config = dict(
    n_experts=256,
    experts_per_token=8,
    d_expert=32,
    moe_layers=[1, 2, 3, 4, 5, 6, 7, 8, 9],
    router_score='sigmoid',
    normalize_top_k=True,
    routed_scale=2.83,
    balance_loss=0.000602,
    init_std_router=0.0116,
    norm='rmsnorm',
    optimizer='adamw',
    lr=0.00295,
    batch_tokens=[65536, 131072],
    steps=5950,
)
Below are experts of layer 2 (counted from 0) of a mixture-of-experts language model. Rows are named router (the router's row for the expert), gate (a neuron's input weights, with its number), up (a neuron's input weights, with its number), down (a neuron's output weights, with its number) and show model dimensions 0-127. Each number is 500 + 25 x the weight over its row's rms, rounded and kept within 0 to 999. Numbers have three digits each.
After each expert's rows: a language model's description of what the expert responds to; "mostly gets" lists some tokens that are sent to it at least half of the time. This comes from a sample of Wikipedia text that the model never trained on.

# expert 8
router:521524520491495464496514510507522484512526506519462513479473479472463558490510462505484504474479542481513511498508514482498454531553544563473488498460494525503552470505515516478482555526498474528512526529458544490553489480514535472527483534461509466499499491518503497517526546505520519542521536488512502512517496504511472501471485484471502513472519512516513533494544474482526509513478
gate0:515503517503437507511510548521504480525515490505540481528494486498497517487514520485465476473552483505523476473515490487542501492500532468497454481511543508500512491527501506473536581438534520503521499505462472528509534502500499475492496538507538521504529507521488510519484552496429517522506520470514508511476448485522528515535504468498473517497510510480475464525485494512517483461478
up0:524474496513458480532532481497511457537503452522512483477493457507508512507471491504521457502506461508455543504496517458533469460495511537529477493505519454490495497509520534479485488470504515515546520507470553542485491484508524542529486496527530482519521541493503516556484467497466509518532497516523504536497492498496530551515498472506490504515509542471451499526519506507458494538521
down0:517501543502559530511443501506488483476489540494467526471496507524509488513523545503536483492546453513491484540511500475458495516544513463550498542508477473480510482458499496511531474451507434514524487479508515539544450529490512465490515483474464528512470506491509470495544496527506473511508493483482510517494463478507534510486487460498498461513493515494519492515474503501495469500489
gate1:533494504487517533483539525518501508508451522471529516462493476523500482559534492481497518504543513508495515476534504483526501513554524538507512511477495493510503486479496493491502522478460495522465517508520421556530527507529507518531520498498539502481476508502508502478476540480470522484538504485540533490544474458478503463518482474490505488450473498512481507454451508469533479512498
up1:484508528454488509495497493469526518460497504536487480570520527489485491428484490506485482520462479510493490509484502509463499479481463480495473466520492525440474480514510525500480479507562553467507496467526493467473468520474494471498499479526491512487534471491489481506529466521528524527502529480450473489495513526493499524505538516508461477499542484512555492526506497511457530496509
down1:492502441534501474469522485497496476503516513505491492534502484504518499481487510503494508498521483514557471469484495499483515450506514500525498520513468495492498482486516463503505487531508469480460519544498519457444517474478523505484548529466541472585543502514535510491484497503453502480527515485492471502483505487499504534474527502534554510538493461488529543540503469474471490469475
It responds to: Two- and three-digit numbers and dashes in tables, statistics and percentages, especially 100 in vote totals, plus New.
mostly gets: "New ", "″", "100", "000 ", "67", "60"

# expert 12
router:492535553506501497499530506517548466534468532482477510507516510500451529526526481495516461485467490515513501470540517474470467513515510559464472493461509540502556488504505529503507501481517519526510513502484498485483468485494545482505542532456524485501538481497544486508520481550499533502510519487480470493522484483514482528469548536481469522447523485509501485450512517509495470495477
gate0:496515533483503533482525499486517568526454535522490488511529480495515528509486474533490501508516552477503503512479522469465494515503509502543469461485524491493499523515466507515515514500534498503485483513522539501533490522502469455445483487454503556504527524486493438504498514453484532523523512455502483496493540540489514537495454484538480501505486536452473510487502469498487491473470
up0:478525498520475538483497506466524512489435514514501476541525498478477506494499487520495505475519505441486478493514495496490514498490502528547454465471497495483471528525463511524500486466545515525483443503529526534487496514498518460469481499468505512478519515492471481545454509492477530472499493514495456502497536521516530536501491497534472547497521529458473466491503515539459479466549
down0:487480510511543508512486524514520518454519488485512513457517466497498472516454505501486500537430489479499502515480524483513491516489459533526528498550494480471485470495475483511511517484472532486527554490472495508515503509493488497506457492541569513495507512436513501480521501506499477456490475486495446479524505514500518484485486483476478433514528461511444539523478531476482511507505
gate1:447484490521527516493538504488509517530467529483505476518534502518429464513476493515487486491529496493527470529498534506472486503488535527489484524481493500521557497504477515473468498522538510523518516492506533472507497483495488507500484458501466451525511494522517537529484525568545492514524495481487468468477485455504495498473512483477489483475488503481481509496475465576499500478435
up1:511498494494500553485499470493535500520551451474468490492545511475489463477497503503495512512454501491520468506466491534495510520486540471477526520511522525466460529518498494475512499497448500502509488482492491514508482487474498512455471492546479553460520494513456471531478484471536500487507500546527482508525498485557461480513522564537513521511506522498488517522505449500510445507490
down1:483489480476489471485545489511521450551474565454480541479497527514516433489529511542533530523494507490502518478522478487490533501504488539491524489475549511556468519455514488508473485483522476510493506498498489482535499512499506463476468509482495479507520547524492507507501494479518492447484509554518510493532518524483443477502503522498452529525506470510488493476524495492479483481516
It responds to: Adjectives and noun modifiers after an article, before a noun, such as new, local, public, basic, inner, legislative.
mostly gets: "new ", "local ", "small ", "various ", "public ", "different "

# expert 59
router:520541545437504466485535500508508459507489517503490549469516496496475505520498487494474507509502515536509507464522461488518484515547502540517466510487491550550506468475507506497504518527506492481534500489468512466534518510551511519535524523491558449462532500470492482507539495513501527513518511504494480485500510490496520525466531525502504526431513474541549503477530514482508483482501
gate1:507503545481492479503509544502477521488508495487510503483521492506506520461494458554481412507482521474493528475488432503516503525516509502486505503494496518502482499493504446515539503490495471466498485504530487528452507547490497488536498492523478520475472476510512455483489514476515489499531476459509523481473494513519521516535491497544500442468523498459440487508530462512455492483531
up1:542460500514452504510496503499515514457494540483511461509521469483432555529498505528456495458464538471517509496511493467514458496512513498550491510511538492542475459482511457528471525513469496507527529536468487526520487494515512519461489491513475503484467501528557477526539511517484501531510489477483514488460513524495500509467480507505505523467538486498494497535525478539494495482484
down1:551498522487467501499538492522516515505532481492512507470467485479467472510501498531471474524511503517490510534467509482537515554481491467525516514510549514487514515533513530509490542534422515473493524473513510535459490494484511506489447499449494506511504486482503460486496492469490525462513505508489489484500457490477495491433465494458470486492504484469467534487483516536500535483449
gate2:512522474512516493463482528509501498552520534482520505481533534493499500491487513478483524520478446504517535504514449523489496457511512511504499501420497451543490461488500515493483485507528491465541480548486553525483525493512490528515515496486522481505506484474471463532477496501451525461488502538497486452480518463449509511509512459518495543512540502472514496494530500481495506492457
up2:500471509545486507529508513474508518440490488483495477558510494478482564457484494505502478500518515467503496474513520449500497497481486532485522522524491525498517485507507517492530522473510430524471518474501476485500484489480445470498503468481466512540492523525518536534513512516551468490463496498526494531517506541496500508536475501501470457491509510496494532528478492546506511423493
down2:524541544536477504526502481472512509482490514464453514544517535499444509535464501514504471540467491499501498509504514485483504540518485521494499491496483521486518503493567475465521520498500535514475482532493532502537484510497491505531481479490489511499454511522545541484473519514501492516477525450479496514541497481526512505506470503483466501438531505524494531463479515521554501434498
It responds to: Whole common nouns about schools, people and organizations, often after the/a, such as school, children, women, chap-el, community.
mostly gets: "School", "two", "school", "women", "children", "Party"

# expert 47
router:488506495499527496490500495479484504497532484510458503474496487457462531507531475523496493481474506522502506515486536511504506522566472506475529508489513537510556445487536529512496537491471515495487493504518510487486516525517563505500508527468529439494513487472575475473505507514507512524515520476522526522525480511510452491484495517493490526439498472535480554443503502485491514528527
gate0:516506473460536512518488485461485524511500481456525518458491477511482533496505498538556521475438477517505491546494522502513533441526461490482521515542478492482532447485471460475509465528491516504519529523498495480522516541524527526483513475505514529492494513511518509560535484485517463538518484490475517532530467503486487479529453528497457495490473489521524513500502520498496502507477
up0:491523520551498510499489537524509501471524505498505513509461526482479510526492495518549492510555481482496479497528533510534506553492498483546484501457544477497454509489506520498506528517501487503496547495473484488494493480549428481472493477493457479509519538472526518460489520523462484470513530539522529526459502500465522547512493477489486501514502485494497465445465519527491495537494
down0:508449497531494488487512488477508515462508518504518475472578460495528531503484493504474495461464478486495457478525519509494472515499500499512512466515480517425532509507532511547518448517492502503499485518556483485453501504470531524492485548517500462517500514508465501449473465474495533479465491513476521507497510472556509489515489530505459492495502533542510479520510511509502480470508
gate1:439503518529500490508515484507509513528516559486443467511518530524484557495547554481474457517512485457479544492500542518522493530519506495511502525503483447556504512533525480536514523510492481491477536456474532491519513499549475520481492522483508480513496480504522508495486547542484487499481504495512538503491506532505486490469487485530492534452499474475502526507492484504481503457506
up1:498506472513461505501477479525541500450518498497523497493478496496547542509478517471500504494502510495472512510543487482495430548502474498496491515506510489493459484476475518509440530490535496481534533534510452558507506502521523522527507556493490506519551533505514499508499505525531515513483496492522528511489545456541506482505538480500485466510467483518461506478514507509451540468464
down1:473476467530574494485480506508493474527491561465485513502476509466466510467531464458475495485542481480525533501474536499507532504520453488512482503530488515525487496504545508484519453497504512525467471487479525455489482508491519486486492499510488483532460478481505512468530501492540479500537498528484508465489488511527457485486480542531491523474507494498510512573507439517499493498505
It responds to: Plural and noun suffix endings finishing common nouns, such as bal-ances, flo-ors, presid-ents, nov-els, pen-sion, before of/and/in.
mostly gets: "ants ", "size ", "tors ", "ators ", "acid ", "ions "

# expert 51
router:489536542450523485505518547484492562512505511499469501490494468468450542532500461532459509491529499505511500489528529467493486476567486505507496521501498506510524489515512499519503556512503509454527490483498498473521491520490535508502490482489512515478510495501520462497545489539512540568525492492495516499517503489523440509524527504517494519435500504542465530467491523496522517473495
gate0:465497519492451507517481550502547523492502503482464493449505480523460499530555485488503510500494506509493490475550504489523529510536475502512498535531521475514542479495485495516560554511484502531485477454510449519526525523500518555471497526498501517492462533537462469516494503503479513507499468495493524513524500504529494480462432512507504508504501459527478504493523536520535485519483
up0:474492504504476514490464522490512513512532531473477529488486525552476532518527464499499522487524499485540476493500492487507525538537469524513485511532516474514581445467506492537528526484477482496513457491492499512532482519515497541501469505457505513505464525496460511527537487498464494518471466484518511503526539482522500489463482508473471492530504426506481513512443517528519502480493
down0:525483508484511512535536504505465491538487430540487466519502541476561469513500567523495480512530493492471490533493485542511511493497523471465486471500555476503515514494456504481500469510494515489461499508467486520466476491514474489443518518509471489488519473486471493443467486500493453470489533498502475484513534519487503465502502486492500505495473497510481500448559497497501527510476
gate1:505487512498477499451503515460488499481503483491501500497530525457504509457508463521492500513476500515481488515515510560490526540514487489530489538520541525508501474501468539522527494509461507470425511505506516468477529479513458481514494523460524514506495533518486531483471488473463492516464507506517491526498495482539428541502521491452494491483505522515513491495461571541508537502488
up1:508499496469515506536476524537493511456503516465510481521506555525520442515483525515470569451477523495494471484488494470527486501503464483466525447474470509491508496465559483520493490467521481529518522485517544492466532521484502491491514510528489485501516476463476457492507551488462496490506518512507520457517473535481547461496525533462489524490507517514520512512499477507470500481494
down1:483510504550513485508462453465449491502498456502540523519510528526487465504484466495508543498484485514586510502503534495463522492498480483522515490493455514489510489541515514485520521517485517488500488492489491488472520488487486483560464449544546511519547518481513551499475533504489475475532464488514435509519530490495536529524512520491471477496482506521512479486494518520510512500503
It responds to: Word-final suffixes forming nouns, mostly -ist, -ism, -ian, -als, as in novel|ist, panel|ist, solo|ists.
mostly gets: "ist", "ist ", "″", "ism", "als", "century"

# expert 5
router:518516492486468468463519509497545483524504495482482487482520500473453555533494478527513498488484494537531492516472522505510467532546532543481498539489535514519557488498478534512491577504478483467542504499492506521498489486502550485501520527475517491513532469519576500494515526538494506527488497483476497491508476511507476531511482503488538523437494487518480509470508508506513505538538
gate1:487490481495471471488455474508539469503516477509488495487523504481509495515466521494531498476486512542496488453490580491508505490516500467488468516479519495508509523466484507464502467458492488475509506499504475554486489551507502499497518532462559516474469479483594529506496515524509490505497471514490492477501521499504485485524524452512472475486473559491498490498499553478501472455499
up1:511515496511507507485487480489463495543502501555488464497490516515488527492468503504563493528452503511495496491493554485525507473493537516514511514499513486532548493505495504472532490506487500483494495512508489488482520552517507527476531512497499497465484440527546537462484504531470458537505506496519510452507536478484500517466499511527506486479482524498498457498508585442506460453503
down1:527492491454470483561532521461469501537486478527516531524519550507496461495486446474512495554507482475530487466478475481514479514491493538509508482511490489487494535504565505476525464496502486516509517545495499518523497495508507515505493516483488483554473541483542525519535494497469522465488506479481510509439447486523466512479488505516484500487445508493503528477479471498524519475502
gate2:501557490518427497514487514519560488499432490517524479485501529532460477532478507539488490469491450541488490503523495443483455466520500536503486522505482490499483527487511467559537525498492489529528516453477531521516496520502461501519507503501453493499477497482523540505493529510503515498538511529505478520505461504490492523497508502532525501495508503530486507528517489508461466463497
up2:481544480505435527469477492501519515499467511512516478508503501485435469510506522526480468506496480510487476545476506435507490487502532495464471521486527493498494529509497494524494536463496521504550507506513542502503532500476476465538529511487494529482448485501518539488472521497522539520495508519491461516484464564476480538513524544530482541492491510503504508541453506525511481480482
down2:465523444537523496482491481515477473495496459522517521455519460560516484455544494517533511504515511549496491516518472530552494518509507484498491473502473500492501493490463537477453446515462499464542444502503532496458512513511508491523463476523516501495485478524515534475519495517503502500503486465479486486473501501499483489484472522522495493547538506516550455493507530501496515495542
It responds to: Word-final suffixes and possessive 's completing a word, often before of/and/to, such as f-illing, dif-fers, FBI's, the.
mostly gets: "those ", "ded ", "ices ", "rest ", "ices", "itors "

# expert 19
router:479520500467538470495562504510549505492494519515489524449484499458509485532522486509483481491490521514514484500517506456453489496570513548487500489522493521499522462506527504501515542509530542490488479492459480473475502520488478490532495498467543469533514461475507502507526532512492506571512524516501495491483468544536522488516524487500492483465489503512543524501553533469481487501528
gate0:461512500510493519485495517420501452524475491546502496454484551492522483531468494499497481505555450520504494513472492479471461489506499503479464461512511504532488475443456530471484495490495530522500502449537466468458520513518488496517516451510465499497515491501507501512501545513490471466528539495489505503473531469464534520486498452496502532496514512502504464500511499504471478498504
up0:478508497506472524527503508515464505488520537487479511522508494523486496500471449517505508486492509524563481452476442461475525451484516502466506498495474505466476504516496534461509452520503494496492491449478487515498484515501528493496481565485517425468528513488523450524537499497488493520478515491475518554498560512516485491492511515505450474508507510506475491512447473513479486511501
down0:503486516512482508494507496499535523496507503464544528473533505512536527525525475463523483481487485527496523466514516520527534500502481463469488540520479505540526480521465496522488541482450472505518489520492476468468498521467502551482501526559485536497481494528538501475537511489458484458535522550476528536489525482470506488509509477521543491526483470504457506516495538474465473512475
gate1:509505485448490507485509496494466498530554519509488504483503516516503570473490469537522524552472492527504474483487541472469498501526502521525477462501538465506512491496507517505501520517513495469479498492474483460468443492508521510527476555519494452494502456492501489490459540489476462493487551517491494509486498518485511521550453512512495538485492547462539522508508501508528474461491
up1:525494526486513514487496484494488520491517525460506516492531526497427553496498494525494547509468517432472510546539502529458485513489490472509513497542552478497527463525541487559524515532485500501450521518463454471521531494490515467468514505502457495492490514502508497509498508497482463507486487506499533477498452534503468508531483505521486514487479516527500477506458500488499494463463
down1:510459507499488495487478509508476487537519479509492478549503519477483437522461486512481485486488492540520475477518433470474505492526508482486534484506506481486478500500436538492522482515495492538478497517457516534522488437520516495519477461504496536493430521535505539496500476494483504500475527490476518552539495475469507481476484471500468476458550493500520479503512507506470518479486
It responds to: Inner pieces of split common words like col-leg-es, eg-g, g-olf, plus blank lines and adverbs such as also, however, most, later.
mostly gets: "also", "However", "al", "major ", "most ", "however"

# expert 6
router:488529500456499475465544492509517510482498487503464519472507492488490540535534471474492480502449516528523491475501515479479454534556527524440472468545479515558526494502546491489534506491489521517489512539491502485503516486496512508504496497499529476470474448493519482523482502522491528548522537474549509507533467473459493499531478512510510540498488485509548511447484511497497511514489
gate1:488554537460496530517468514530496529507475478495474499452519497501497488496521515508497512509477543517480479503487523521451499477515495500501481488527505478463517483505535486474491494536489542544488481476459481473563468528462509501505473497497524471446499499490485498487528504485511490504471558492489538508526456473471460516511525537492473477494498434510534468473454511499464522487507
up1:487531479497490508459489537543463511492527480511528478488497493551502506484519533542493462532498504478484514467506477501510526487513466496542496493513473455487437491545484523495522497514491518511476546502556475496499541521450533502493487461501524537479517460517500484439495465512494513518505507491441492498507451497496500499524521524537456505464487496499503499490506538506461531501466
down1:526521521524497467478523511472504500491485463467496516514530524514492515498482492488492495499509518497497451488515499485510504496494476449527430518535509485491469502500528513502538456470479507526499500562481520515529474519505533514464472464531499489519501526504488507469500553453496519491494562497504454493516485493493478456529435517478523489469469533504503526469519529447540527520518
gate2:484501521472520499507496527492492556498559551479522456512498493523506511538492496507482494549479488505504501476547513487492514531498506459537499475497563550480503472493484516482493489508516524519522496498481490534534511482491519513524503540484496544491493466485452474486481509531478510555488480533498526530478512478508501517521513503494432548492539540479505459440520502530487514500493
up2:512512540508491454514531509493510498453500490530539481518529495495517527524478508517456442540488526491507494495547483478494499502524526482515483495528529530519490483511502538492559504515482545512508462446485496546542521501440509508525475485485520537495501487540494444507479486530504513541540495514515521528485439490493501485493495516484487525484501496522505475449513516486480543523478
down2:515506495560520496547480543501547514457527500534514493563508533502524523514491532478518465513464520500478466486460449518469501437501455499514493483529521518500501490491530524488542474474505490505516498528483520507505496462512471521514480496493498512477436482477498547471472505443515500502495520475513500495529522479482488474493515482513461495524479505511505484491564508491516545497489
It responds to: Colons, semicolons and table pipes after labels or team names, plus word-initial consonant clusters like sc, gr, str, sl.
mostly gets: "sc", ": ", "Fl", "gr", "Gr", "str"

# expert 58
router:487552518474492497452535506512495544534532513529479528517450483509464525511524502480520479471505502520499504524505512448489489536530517525450514514479486510505546457504521523515510520487494506499480527500500487475489519485494551507518501500490530478467511476481521475495475525512531508531490519492508499501529487524493485481496514524511520514386488456557496490438487498493510523505511
gate0:482474513499490503497513473502494534464498529508525480499494478493456535474474499494493452508512468503543484525522534497469509506487528515515503527459458508507477499482512529479482488465534523521494506559491508495469553464544535491509493552466487537530488470462488485495496516526543530478490484505473472518504517533454539502487473467475464544479532485464468514474470470533483500526505
up0:493479491502557541500509512483512500446521496527497500498516464507469546505455484476521500485518498536488519523478483535505499480503478480518489560477498499488508491509478562484529474474525518526514491514484487498481529471497560507445499519486526534534491468461480498493503524526543526484475455493494519538491538507491522466481498447501492528490509495514498514438488463532490479534538
down0:552484514518449475511470486516490488518474487470491479573491519467512489515556481505471476522491517468515488468522477493517495506470502539493510458520539516491506496529476528504495534486520471503487524488510503519500471518501457470559550450535476484486539493513541492552457471512465482502517529495514488500488471496501492477529531507505481477542470521488540528538511497493505491481483
gate1:591498468442530456510532514487488511484491501494478540517544504516483479533475468480515464519543470489493487523464496483509523539511515492473527522463497534500493487511502459508505536500529526472508487521496508483512516507472551443460507509503471507482483470478515500488486509486494542527484480507460514495545485499484468508523518522456505549522527505480533487514508528486530499469481
up1:526490492508520487471507516487528525483513507521501489535515494542518464498487509500526518510551485488463478497493511508513515482481475489489520503479480475489506491504550484543514508476574500462487515491517477450454505521452538504462529489489480457497485486475528492482511504467483531525481506533494529542508497511490491430507542520458478546530491524487542457517458517510496519542476
down1:493516518499538502534435542518494502507510484489538500450494457471532529478535487489497533508532526482515481495523491496477457463465543527484482508535540527497478523482492455487476464528518503515478473484505518467533502523510468493536517498499546504511519527498479471537495484535508500517520505527504511475457529482501533515512514516490467438477486465510452507519483514498488463533536
It responds to: Final suffix pieces closing a word, such as ences, ately, ically, ation, ing, ism, after stems like consequ or independ.
mostly gets: "ately ", "ically ", "als ", "ously ", "ences ", "ism "

# expert 52
router:494540551476490481505512512517508510499489507513465495445491500524480509519505462523511483502509507539505520515493505490490461501563517495472507479505504534513530451460506535496483511504543530505536504517499506464467497501494467491515463522496541469490547473513548520525514500538538513579479523516547473483546483482473512487495534490523523460473532454533514501502493527489522486513508
gate0:465541471491500527536492551498491524511517499518502504501502523536466476508502518504492534433540494527466529511497525434501483474544533519473491503494541478528502488489471497532492491517510534505511483513498452529493541494535504474540530484511544470478505480497495492545471482533502494527468463489501532493504521522539519466479495473504509508504546491508545503489453507515541471537502
up0:496510489480493531521499578516507518520500472495506497469473527526486494518493528526500556453549466493483524517501538444522490457543527519484508480519537490517497491480461511506470526519506503507509477520537460511483528480512475480526480490484519464460500493519501464529431514521509476525461469499523521484493493513520542506498504486505507498490533480488533506497458533504546452524509
down0:490493494540526508497484507496540508482489473525503490464508471491480487474482518497521500537527503490497557462457465484432507513527485463528507493540478515481480461520536483500478449494494522498474504483510500493494500498480503530466450522481481482494479525542533512524468547491501483453482456495538511501482441469493473505508494486554474486496509577466491511489522503482501508486514
gate1:491488519517502474490518479531495499524476469513500506476513475478477498519508534502508489494498473487486580475510510492523477536509502563514504549531516481519493487536547500559525523514485478507475519499525517551497527472481490529482488476544531481508512520529529528485492485468486483484480493485545486507501482474520505506465447508519553488479463490537476534513473508541495551540529
up1:489511480497516504508480476507482562480533537507521529528487489482482468471519463518488497483495497425508505491520457482471509526499519457468529473491446485518533478499457451510478475486464513523491536513490511524468493493495515464496515480461480522537481479496474450499478472501487527520493527505460505501563539509493494460504509500494515544492519531485540512485503452488481483516471
down1:506504542471475516527493533484479506504491493516477476505480501478510478531466468511411562451488553504521521497507506470507476485508453488490531561496505507522461514527539503513525545489485534499490517498498501518546506529472534503472509513486476495515508544493488534520478475503513512536528522509535493480469521474536507513507516544507501525490520517502457486518522475497532539504466
It responds to: Accented letters in French and other foreign names, like coup d'état, América, plus list dashes and semicolons.
mostly gets: "é", "\n  ", "French ", "La ", "(\"", "France"

# expert 23
router:494517494469483476474529497528535497501505536505477539480486479498499494528561480492515510489462518524516562456488541484459479504557511538470514487456490513526506502491516502452461524506494537517527539482481494496499466538513512483507545503476548470479501476513523504512535519513518521572514533521507506524522493489514505521473536503500509517467526473500521522498516524454467473492513
gate1:485479515504497562486465539461553519459516475525492522516511504524519502566512535507520464516498506496482481478472500549559489496489502531515502496460489519484508522491506541449523519525490517522510536531528467530491532463505512461470539508515518455499497491525514514478533474521487485541529502522527518521513481480515523506457507478460494525524466520515457507484503497505483463500507
up1:497492498488510466496515518520474485533503490471517477495478481454477504436516437501518467487497516481493500544518506498531541525486483497511530494540505454472490464520494522521503523525521508508507517508512472431523480471455515503478476501527504558478506487527490470517469473502591511488462515478480510470460512527522486483471481513525464491469471483477506513510528512502530517511508
down1:499552529527535468501534473521442481458499512464503493518482472497461502480473476521528480487486548491499526530531552464501476500569473504513510466541491512529504463509530514481533516527496519521496515492500490489514463498508496526494496520475466500527492537493576503506468528485503522498510524526524481495492547484501496509490513519479514477415496482478495497512482511506530505481480
gate2:469492512488533474521524512501528511524535485483530547510482514444518477463484508478462530482495509497513549479470520524454464531517514535481515503499452529473486505516482526516487495497466507541495507481542535534488508499533499502521550477477486441497495515479470488524486473504503462505508500518569543476529496482516532462509487494488483553526510489461490477486533517481494492529481
up2:516485502523572491529511473424489493501547447519483518513498507482522487500473530488500544501511504526515532496492486506482476494511492527519520533483505505498501511505472506500513497519499504514547541450512563477519518526496516520508523504509509420478535476478505506545457496487486457518477468518501492551503504490499494514470492512535473512511529520494561481495535512496495449510501
down2:492469508524429482512472478502509539532534515530485548536503525493501483480463484483522503482491525555554512483483493499448542478477529478518508493519515490508510531483505482519526479493515499527458499433512464487506531494463496527511501521487428508474462524485483528497518475484508513488493483450509501514503485521486506501497499476496485492575525484475483474484525492516504532464510
It responds to: Word-initial pieces and Latin prefixes starting a longer word, such as par, pro, sup, pres in preschool, Supercopa, Eparchy.
mostly gets: "par", "Pro", "Per", "Ver", "Par", "Sal"

# expert 9
router:512544522481478509498539477483518525505520496522499505504500464497496551518525457507530488487512488520507519491472490488518468505565482482461495530466521560502548502507505514463510502512490495499518496493481477509528480463488542501543474544439506502500506464460529485514501487519494541483540544487526472503510472510444478525525494504530512461475514458534504508456527493484530518530519
gate1:507502483524505489517497518509497476446492510494475511452456518525496496502476487467509456467509487507473506539492488474517480539519487506526500528491494535502454486454537495520518514495521501547521504477545581521469493507518487514520492487461547445500513516479490519532483495528494462469513494550503447492500508506532510473520526491464540453477521469518494512498552477475489493503507
up1:518498476472549528516518496515486457494494492512509521429487452463494549499509474487531527513461489494533519496519561496482512496503535511463481464509514462538504477465463530468532506498508517497493490547478496480540509487513501487473488481526474482464504481568489530530493513491509508553483479460516487472520475483512496511482477482517504496519482516511521512551512511487501482471558
down1:513483432501489480482506515510497555540467512481524534485497493511484513495507478521474485507457534495450464550519482518511513510492509497523473475468502504466498446502510471513489556466500452524527476455498492496520485495499500485542525521500516488461491489503522496504481450542523496484527463528502480492483462504480532506483491477476533486456567527526472518473490491473524525520497
gate2:535510520473484477506487506488547494495505459493535480460508525440488463495497457493493498495504461493506546551479484512499461503526479525468457514517504537510490474503539494515463502483561490500563542470506520517460478507510479509508487488446502530505443503546523483541501504475504489499530499529520484486496492518514454453498523500512486497489522519549487489517503528476486527499514
up2:486452501467499510506488478494510497531540556516475499502487507507473574487470514460470495517509536506497477482509513511469526501487507472543520449477540480522522533452500496486537501482518506474476478516524503462466499536482538486494506566496490508477512498485491492468512526481425476510489506475498529541497501484536530539508443507477494501525506503475545479489484511503494481487518
down2:481504544469523501525484494504545496503481499493502535515491520473509517521506537532537489458519503450465502485492463498504462517522498501483488495461491498551466475519477469495504519494493491475497541499520495484494500513500509511519563465477534539459499525456521474506500496500514546516482535475440518473500508545462480455514473503502513473549446532514538512494526521516515533535507
It responds to: Name pieces and given names in cast and roster tables, plus month names and country codes, e.g. Ash|ley, William, FRA, October.
mostly gets: "u ", "William ", "October ", "FRA ", "GER ", "BRA "

# expert 48
router:473504501457513485475538491541512510488486530499461531492500477507494483534526504456512487492466557528503508511545510495458502513536499510476493525490505529548562464494498529432498542522515523543503528519469531520544470504492529508517504524486543474515490492515516501509514495529477519534500532485495475509533486471484481483515551477528528513469519464489489487464497539470497481527504
gate0:508488544505504545479512507507559534523516504505518520495521519504455508506484520453506450468496523478517500502518525518510485501520496554511444519492490491524498490478501487517495524517491484496512488495551513540500531493503526538488513514539491483523455480555493450482467513457469500466495519463533484470495469537527450503489514537480518508503465531495491483498505509478576520493473
up0:510503484485459492514535499494471495501475535505491470487485540536531471508528471512515550508504465541500509537494498476514505514504471512505497467524561512476534516496494498519496506418567487511481463509489475462528489523502483495486461499478556496482532496467506490510525502531511498518506508504469508513472475461483520470518448478498454470495535545490506529486485465534497463479507
down0:501545507510467502496515508537538501473516498516490478503468526532480504543523512497472526497460556476526478515513518508503530529487524530543535502540498525528489497537489479482461516539499505477490468500516499530506501487493496481489519500481522507537538520538528517509493511438489467486519521484496515506539461442460489506498514499503530466440429498497524486523515516502503521445522
gate1:505538469453490547516515501522474480527517469497503517530553528475506485516459519469509485496469446515495514533494483526529547485503486507520515469494528546550481490467460465468495517437525513497506549482460517500550509456478532498481501487513519497463527483475484518528490530500516523514497505522509468539494515497507531487527510443511509521507509495497497496529502500525523470529525
up1:479526489540547495459538548515478496514481460498517530469504506500461509524480514482517508471548522545463538533554485499502499491517492485558525492562465477543520509467467470491534527491505485504460527504497502498532488483494492535498517450499503478480518486493472499462485524533441482534511473476530520507472490490504487506509490469483511498483489470505484505491508495525546479477527
down1:467500546519494502511483528475502496489540489522496495497476540521495478496471534466490488538507464519467529507519479466495492510476495450473496513551466536518476531465481510491510551478516496513509505521473499457485526478518523475521482506486494528479492442460499507508501491482491549505554478503567512519503528525462510541499505518457488511550459509519510461497494482535473489528526
It responds to: Opening letters or pieces of capitalized names and words, such as Con in Contest, Str in Strasbourg, Tr in Truman.
mostly gets: "Wh", "Str", "Des", "Th", "Re", "Sm"

# expert 3
router:498538524484497471518527481514501558509518503516482486490500465527507549535506486481513467466488450544520486480510529489511502532540514522481496552463510535503541475500503528486496504516454546495500516509481486525538486487544538479528521555480519478509504453503542482520499492532512498543504535502521460534493516470492465502509515513510498474472479481528528536471527502460527529485515
gate1:514523514504492453495514528511501502477496534534524492495532523520451522518539504479505503528482518507508531525476453500507490450539544524480491507482505501503488493542506480478512530489485514560501492537522478538542490511450460529475529486497503489504482453530504518488501526542517478570534458471452494497530518497499475495520530459509467513460495486480533503495505488468462518523495
up1:511492515497473482507520495529476518489556496521509441489526497520495496475557534457516518527499456475533508478480455483504498499485537489480497494537543459496496511529476493533508515509483498498503545519547486502510506513484475495447482529443500534523512439535520481523481508495520474484543466518453485487519494484505475508488515496495449527497489495450543516510522501528529496522519
down1:463497467470530503472505494495499531472490469475510460549539538488524518488484478526487539489505505529504505524508445471494506502551514495520511502529538480523510499499512480484510481557491517503460524540515515518534510468497476480475547503498477436490544519498518500503469516463461522461490461454464460494486489513528489500509515455504500517492512520522484465480487510486490470522556
gate2:493519489488529533505507499454480516536512502525486452521518501482490473493516486539462506463531460528502504510537493469469498504538566523503493495489506513487505425520506487507463506501500485497459542479509533500506514509531491523473519523517470519492507505447484546495475481510530490507519492507419487525485498506500513455546472513487522481478507500492495471473461484532495488465447
up2:507493516508531518503519489498494530546497465541503470485500504485503513484482480527513503470505483563442511513520505456510476546528479506497531488489501511503455495512536511485521481480474525516470536460496468526528536513560476519486522501515528531493506564469510532517493508515508472490524494479524489520460498503486484469567450497515479535508423511504525510481477497506512495509509
down2:551480536522478497527482486512496528537493494494511510513505489499490496548490490497530463489518524482567489471478520476532519485504554494473501576497468572452500478544509485470502504529524479471534526491500528519538515490485476471515502486501523502481524540516469528515508489505501493493543496464500475479494507457498513482493475519507478502507456515486534491521503502449531536519465
It responds to: First words of multiword names, such as given names and nationality adjectives, like John, British, United (States), Saint Vincent.
mostly gets: "John ", "British ", "James ", "French ", "David ", "Robert "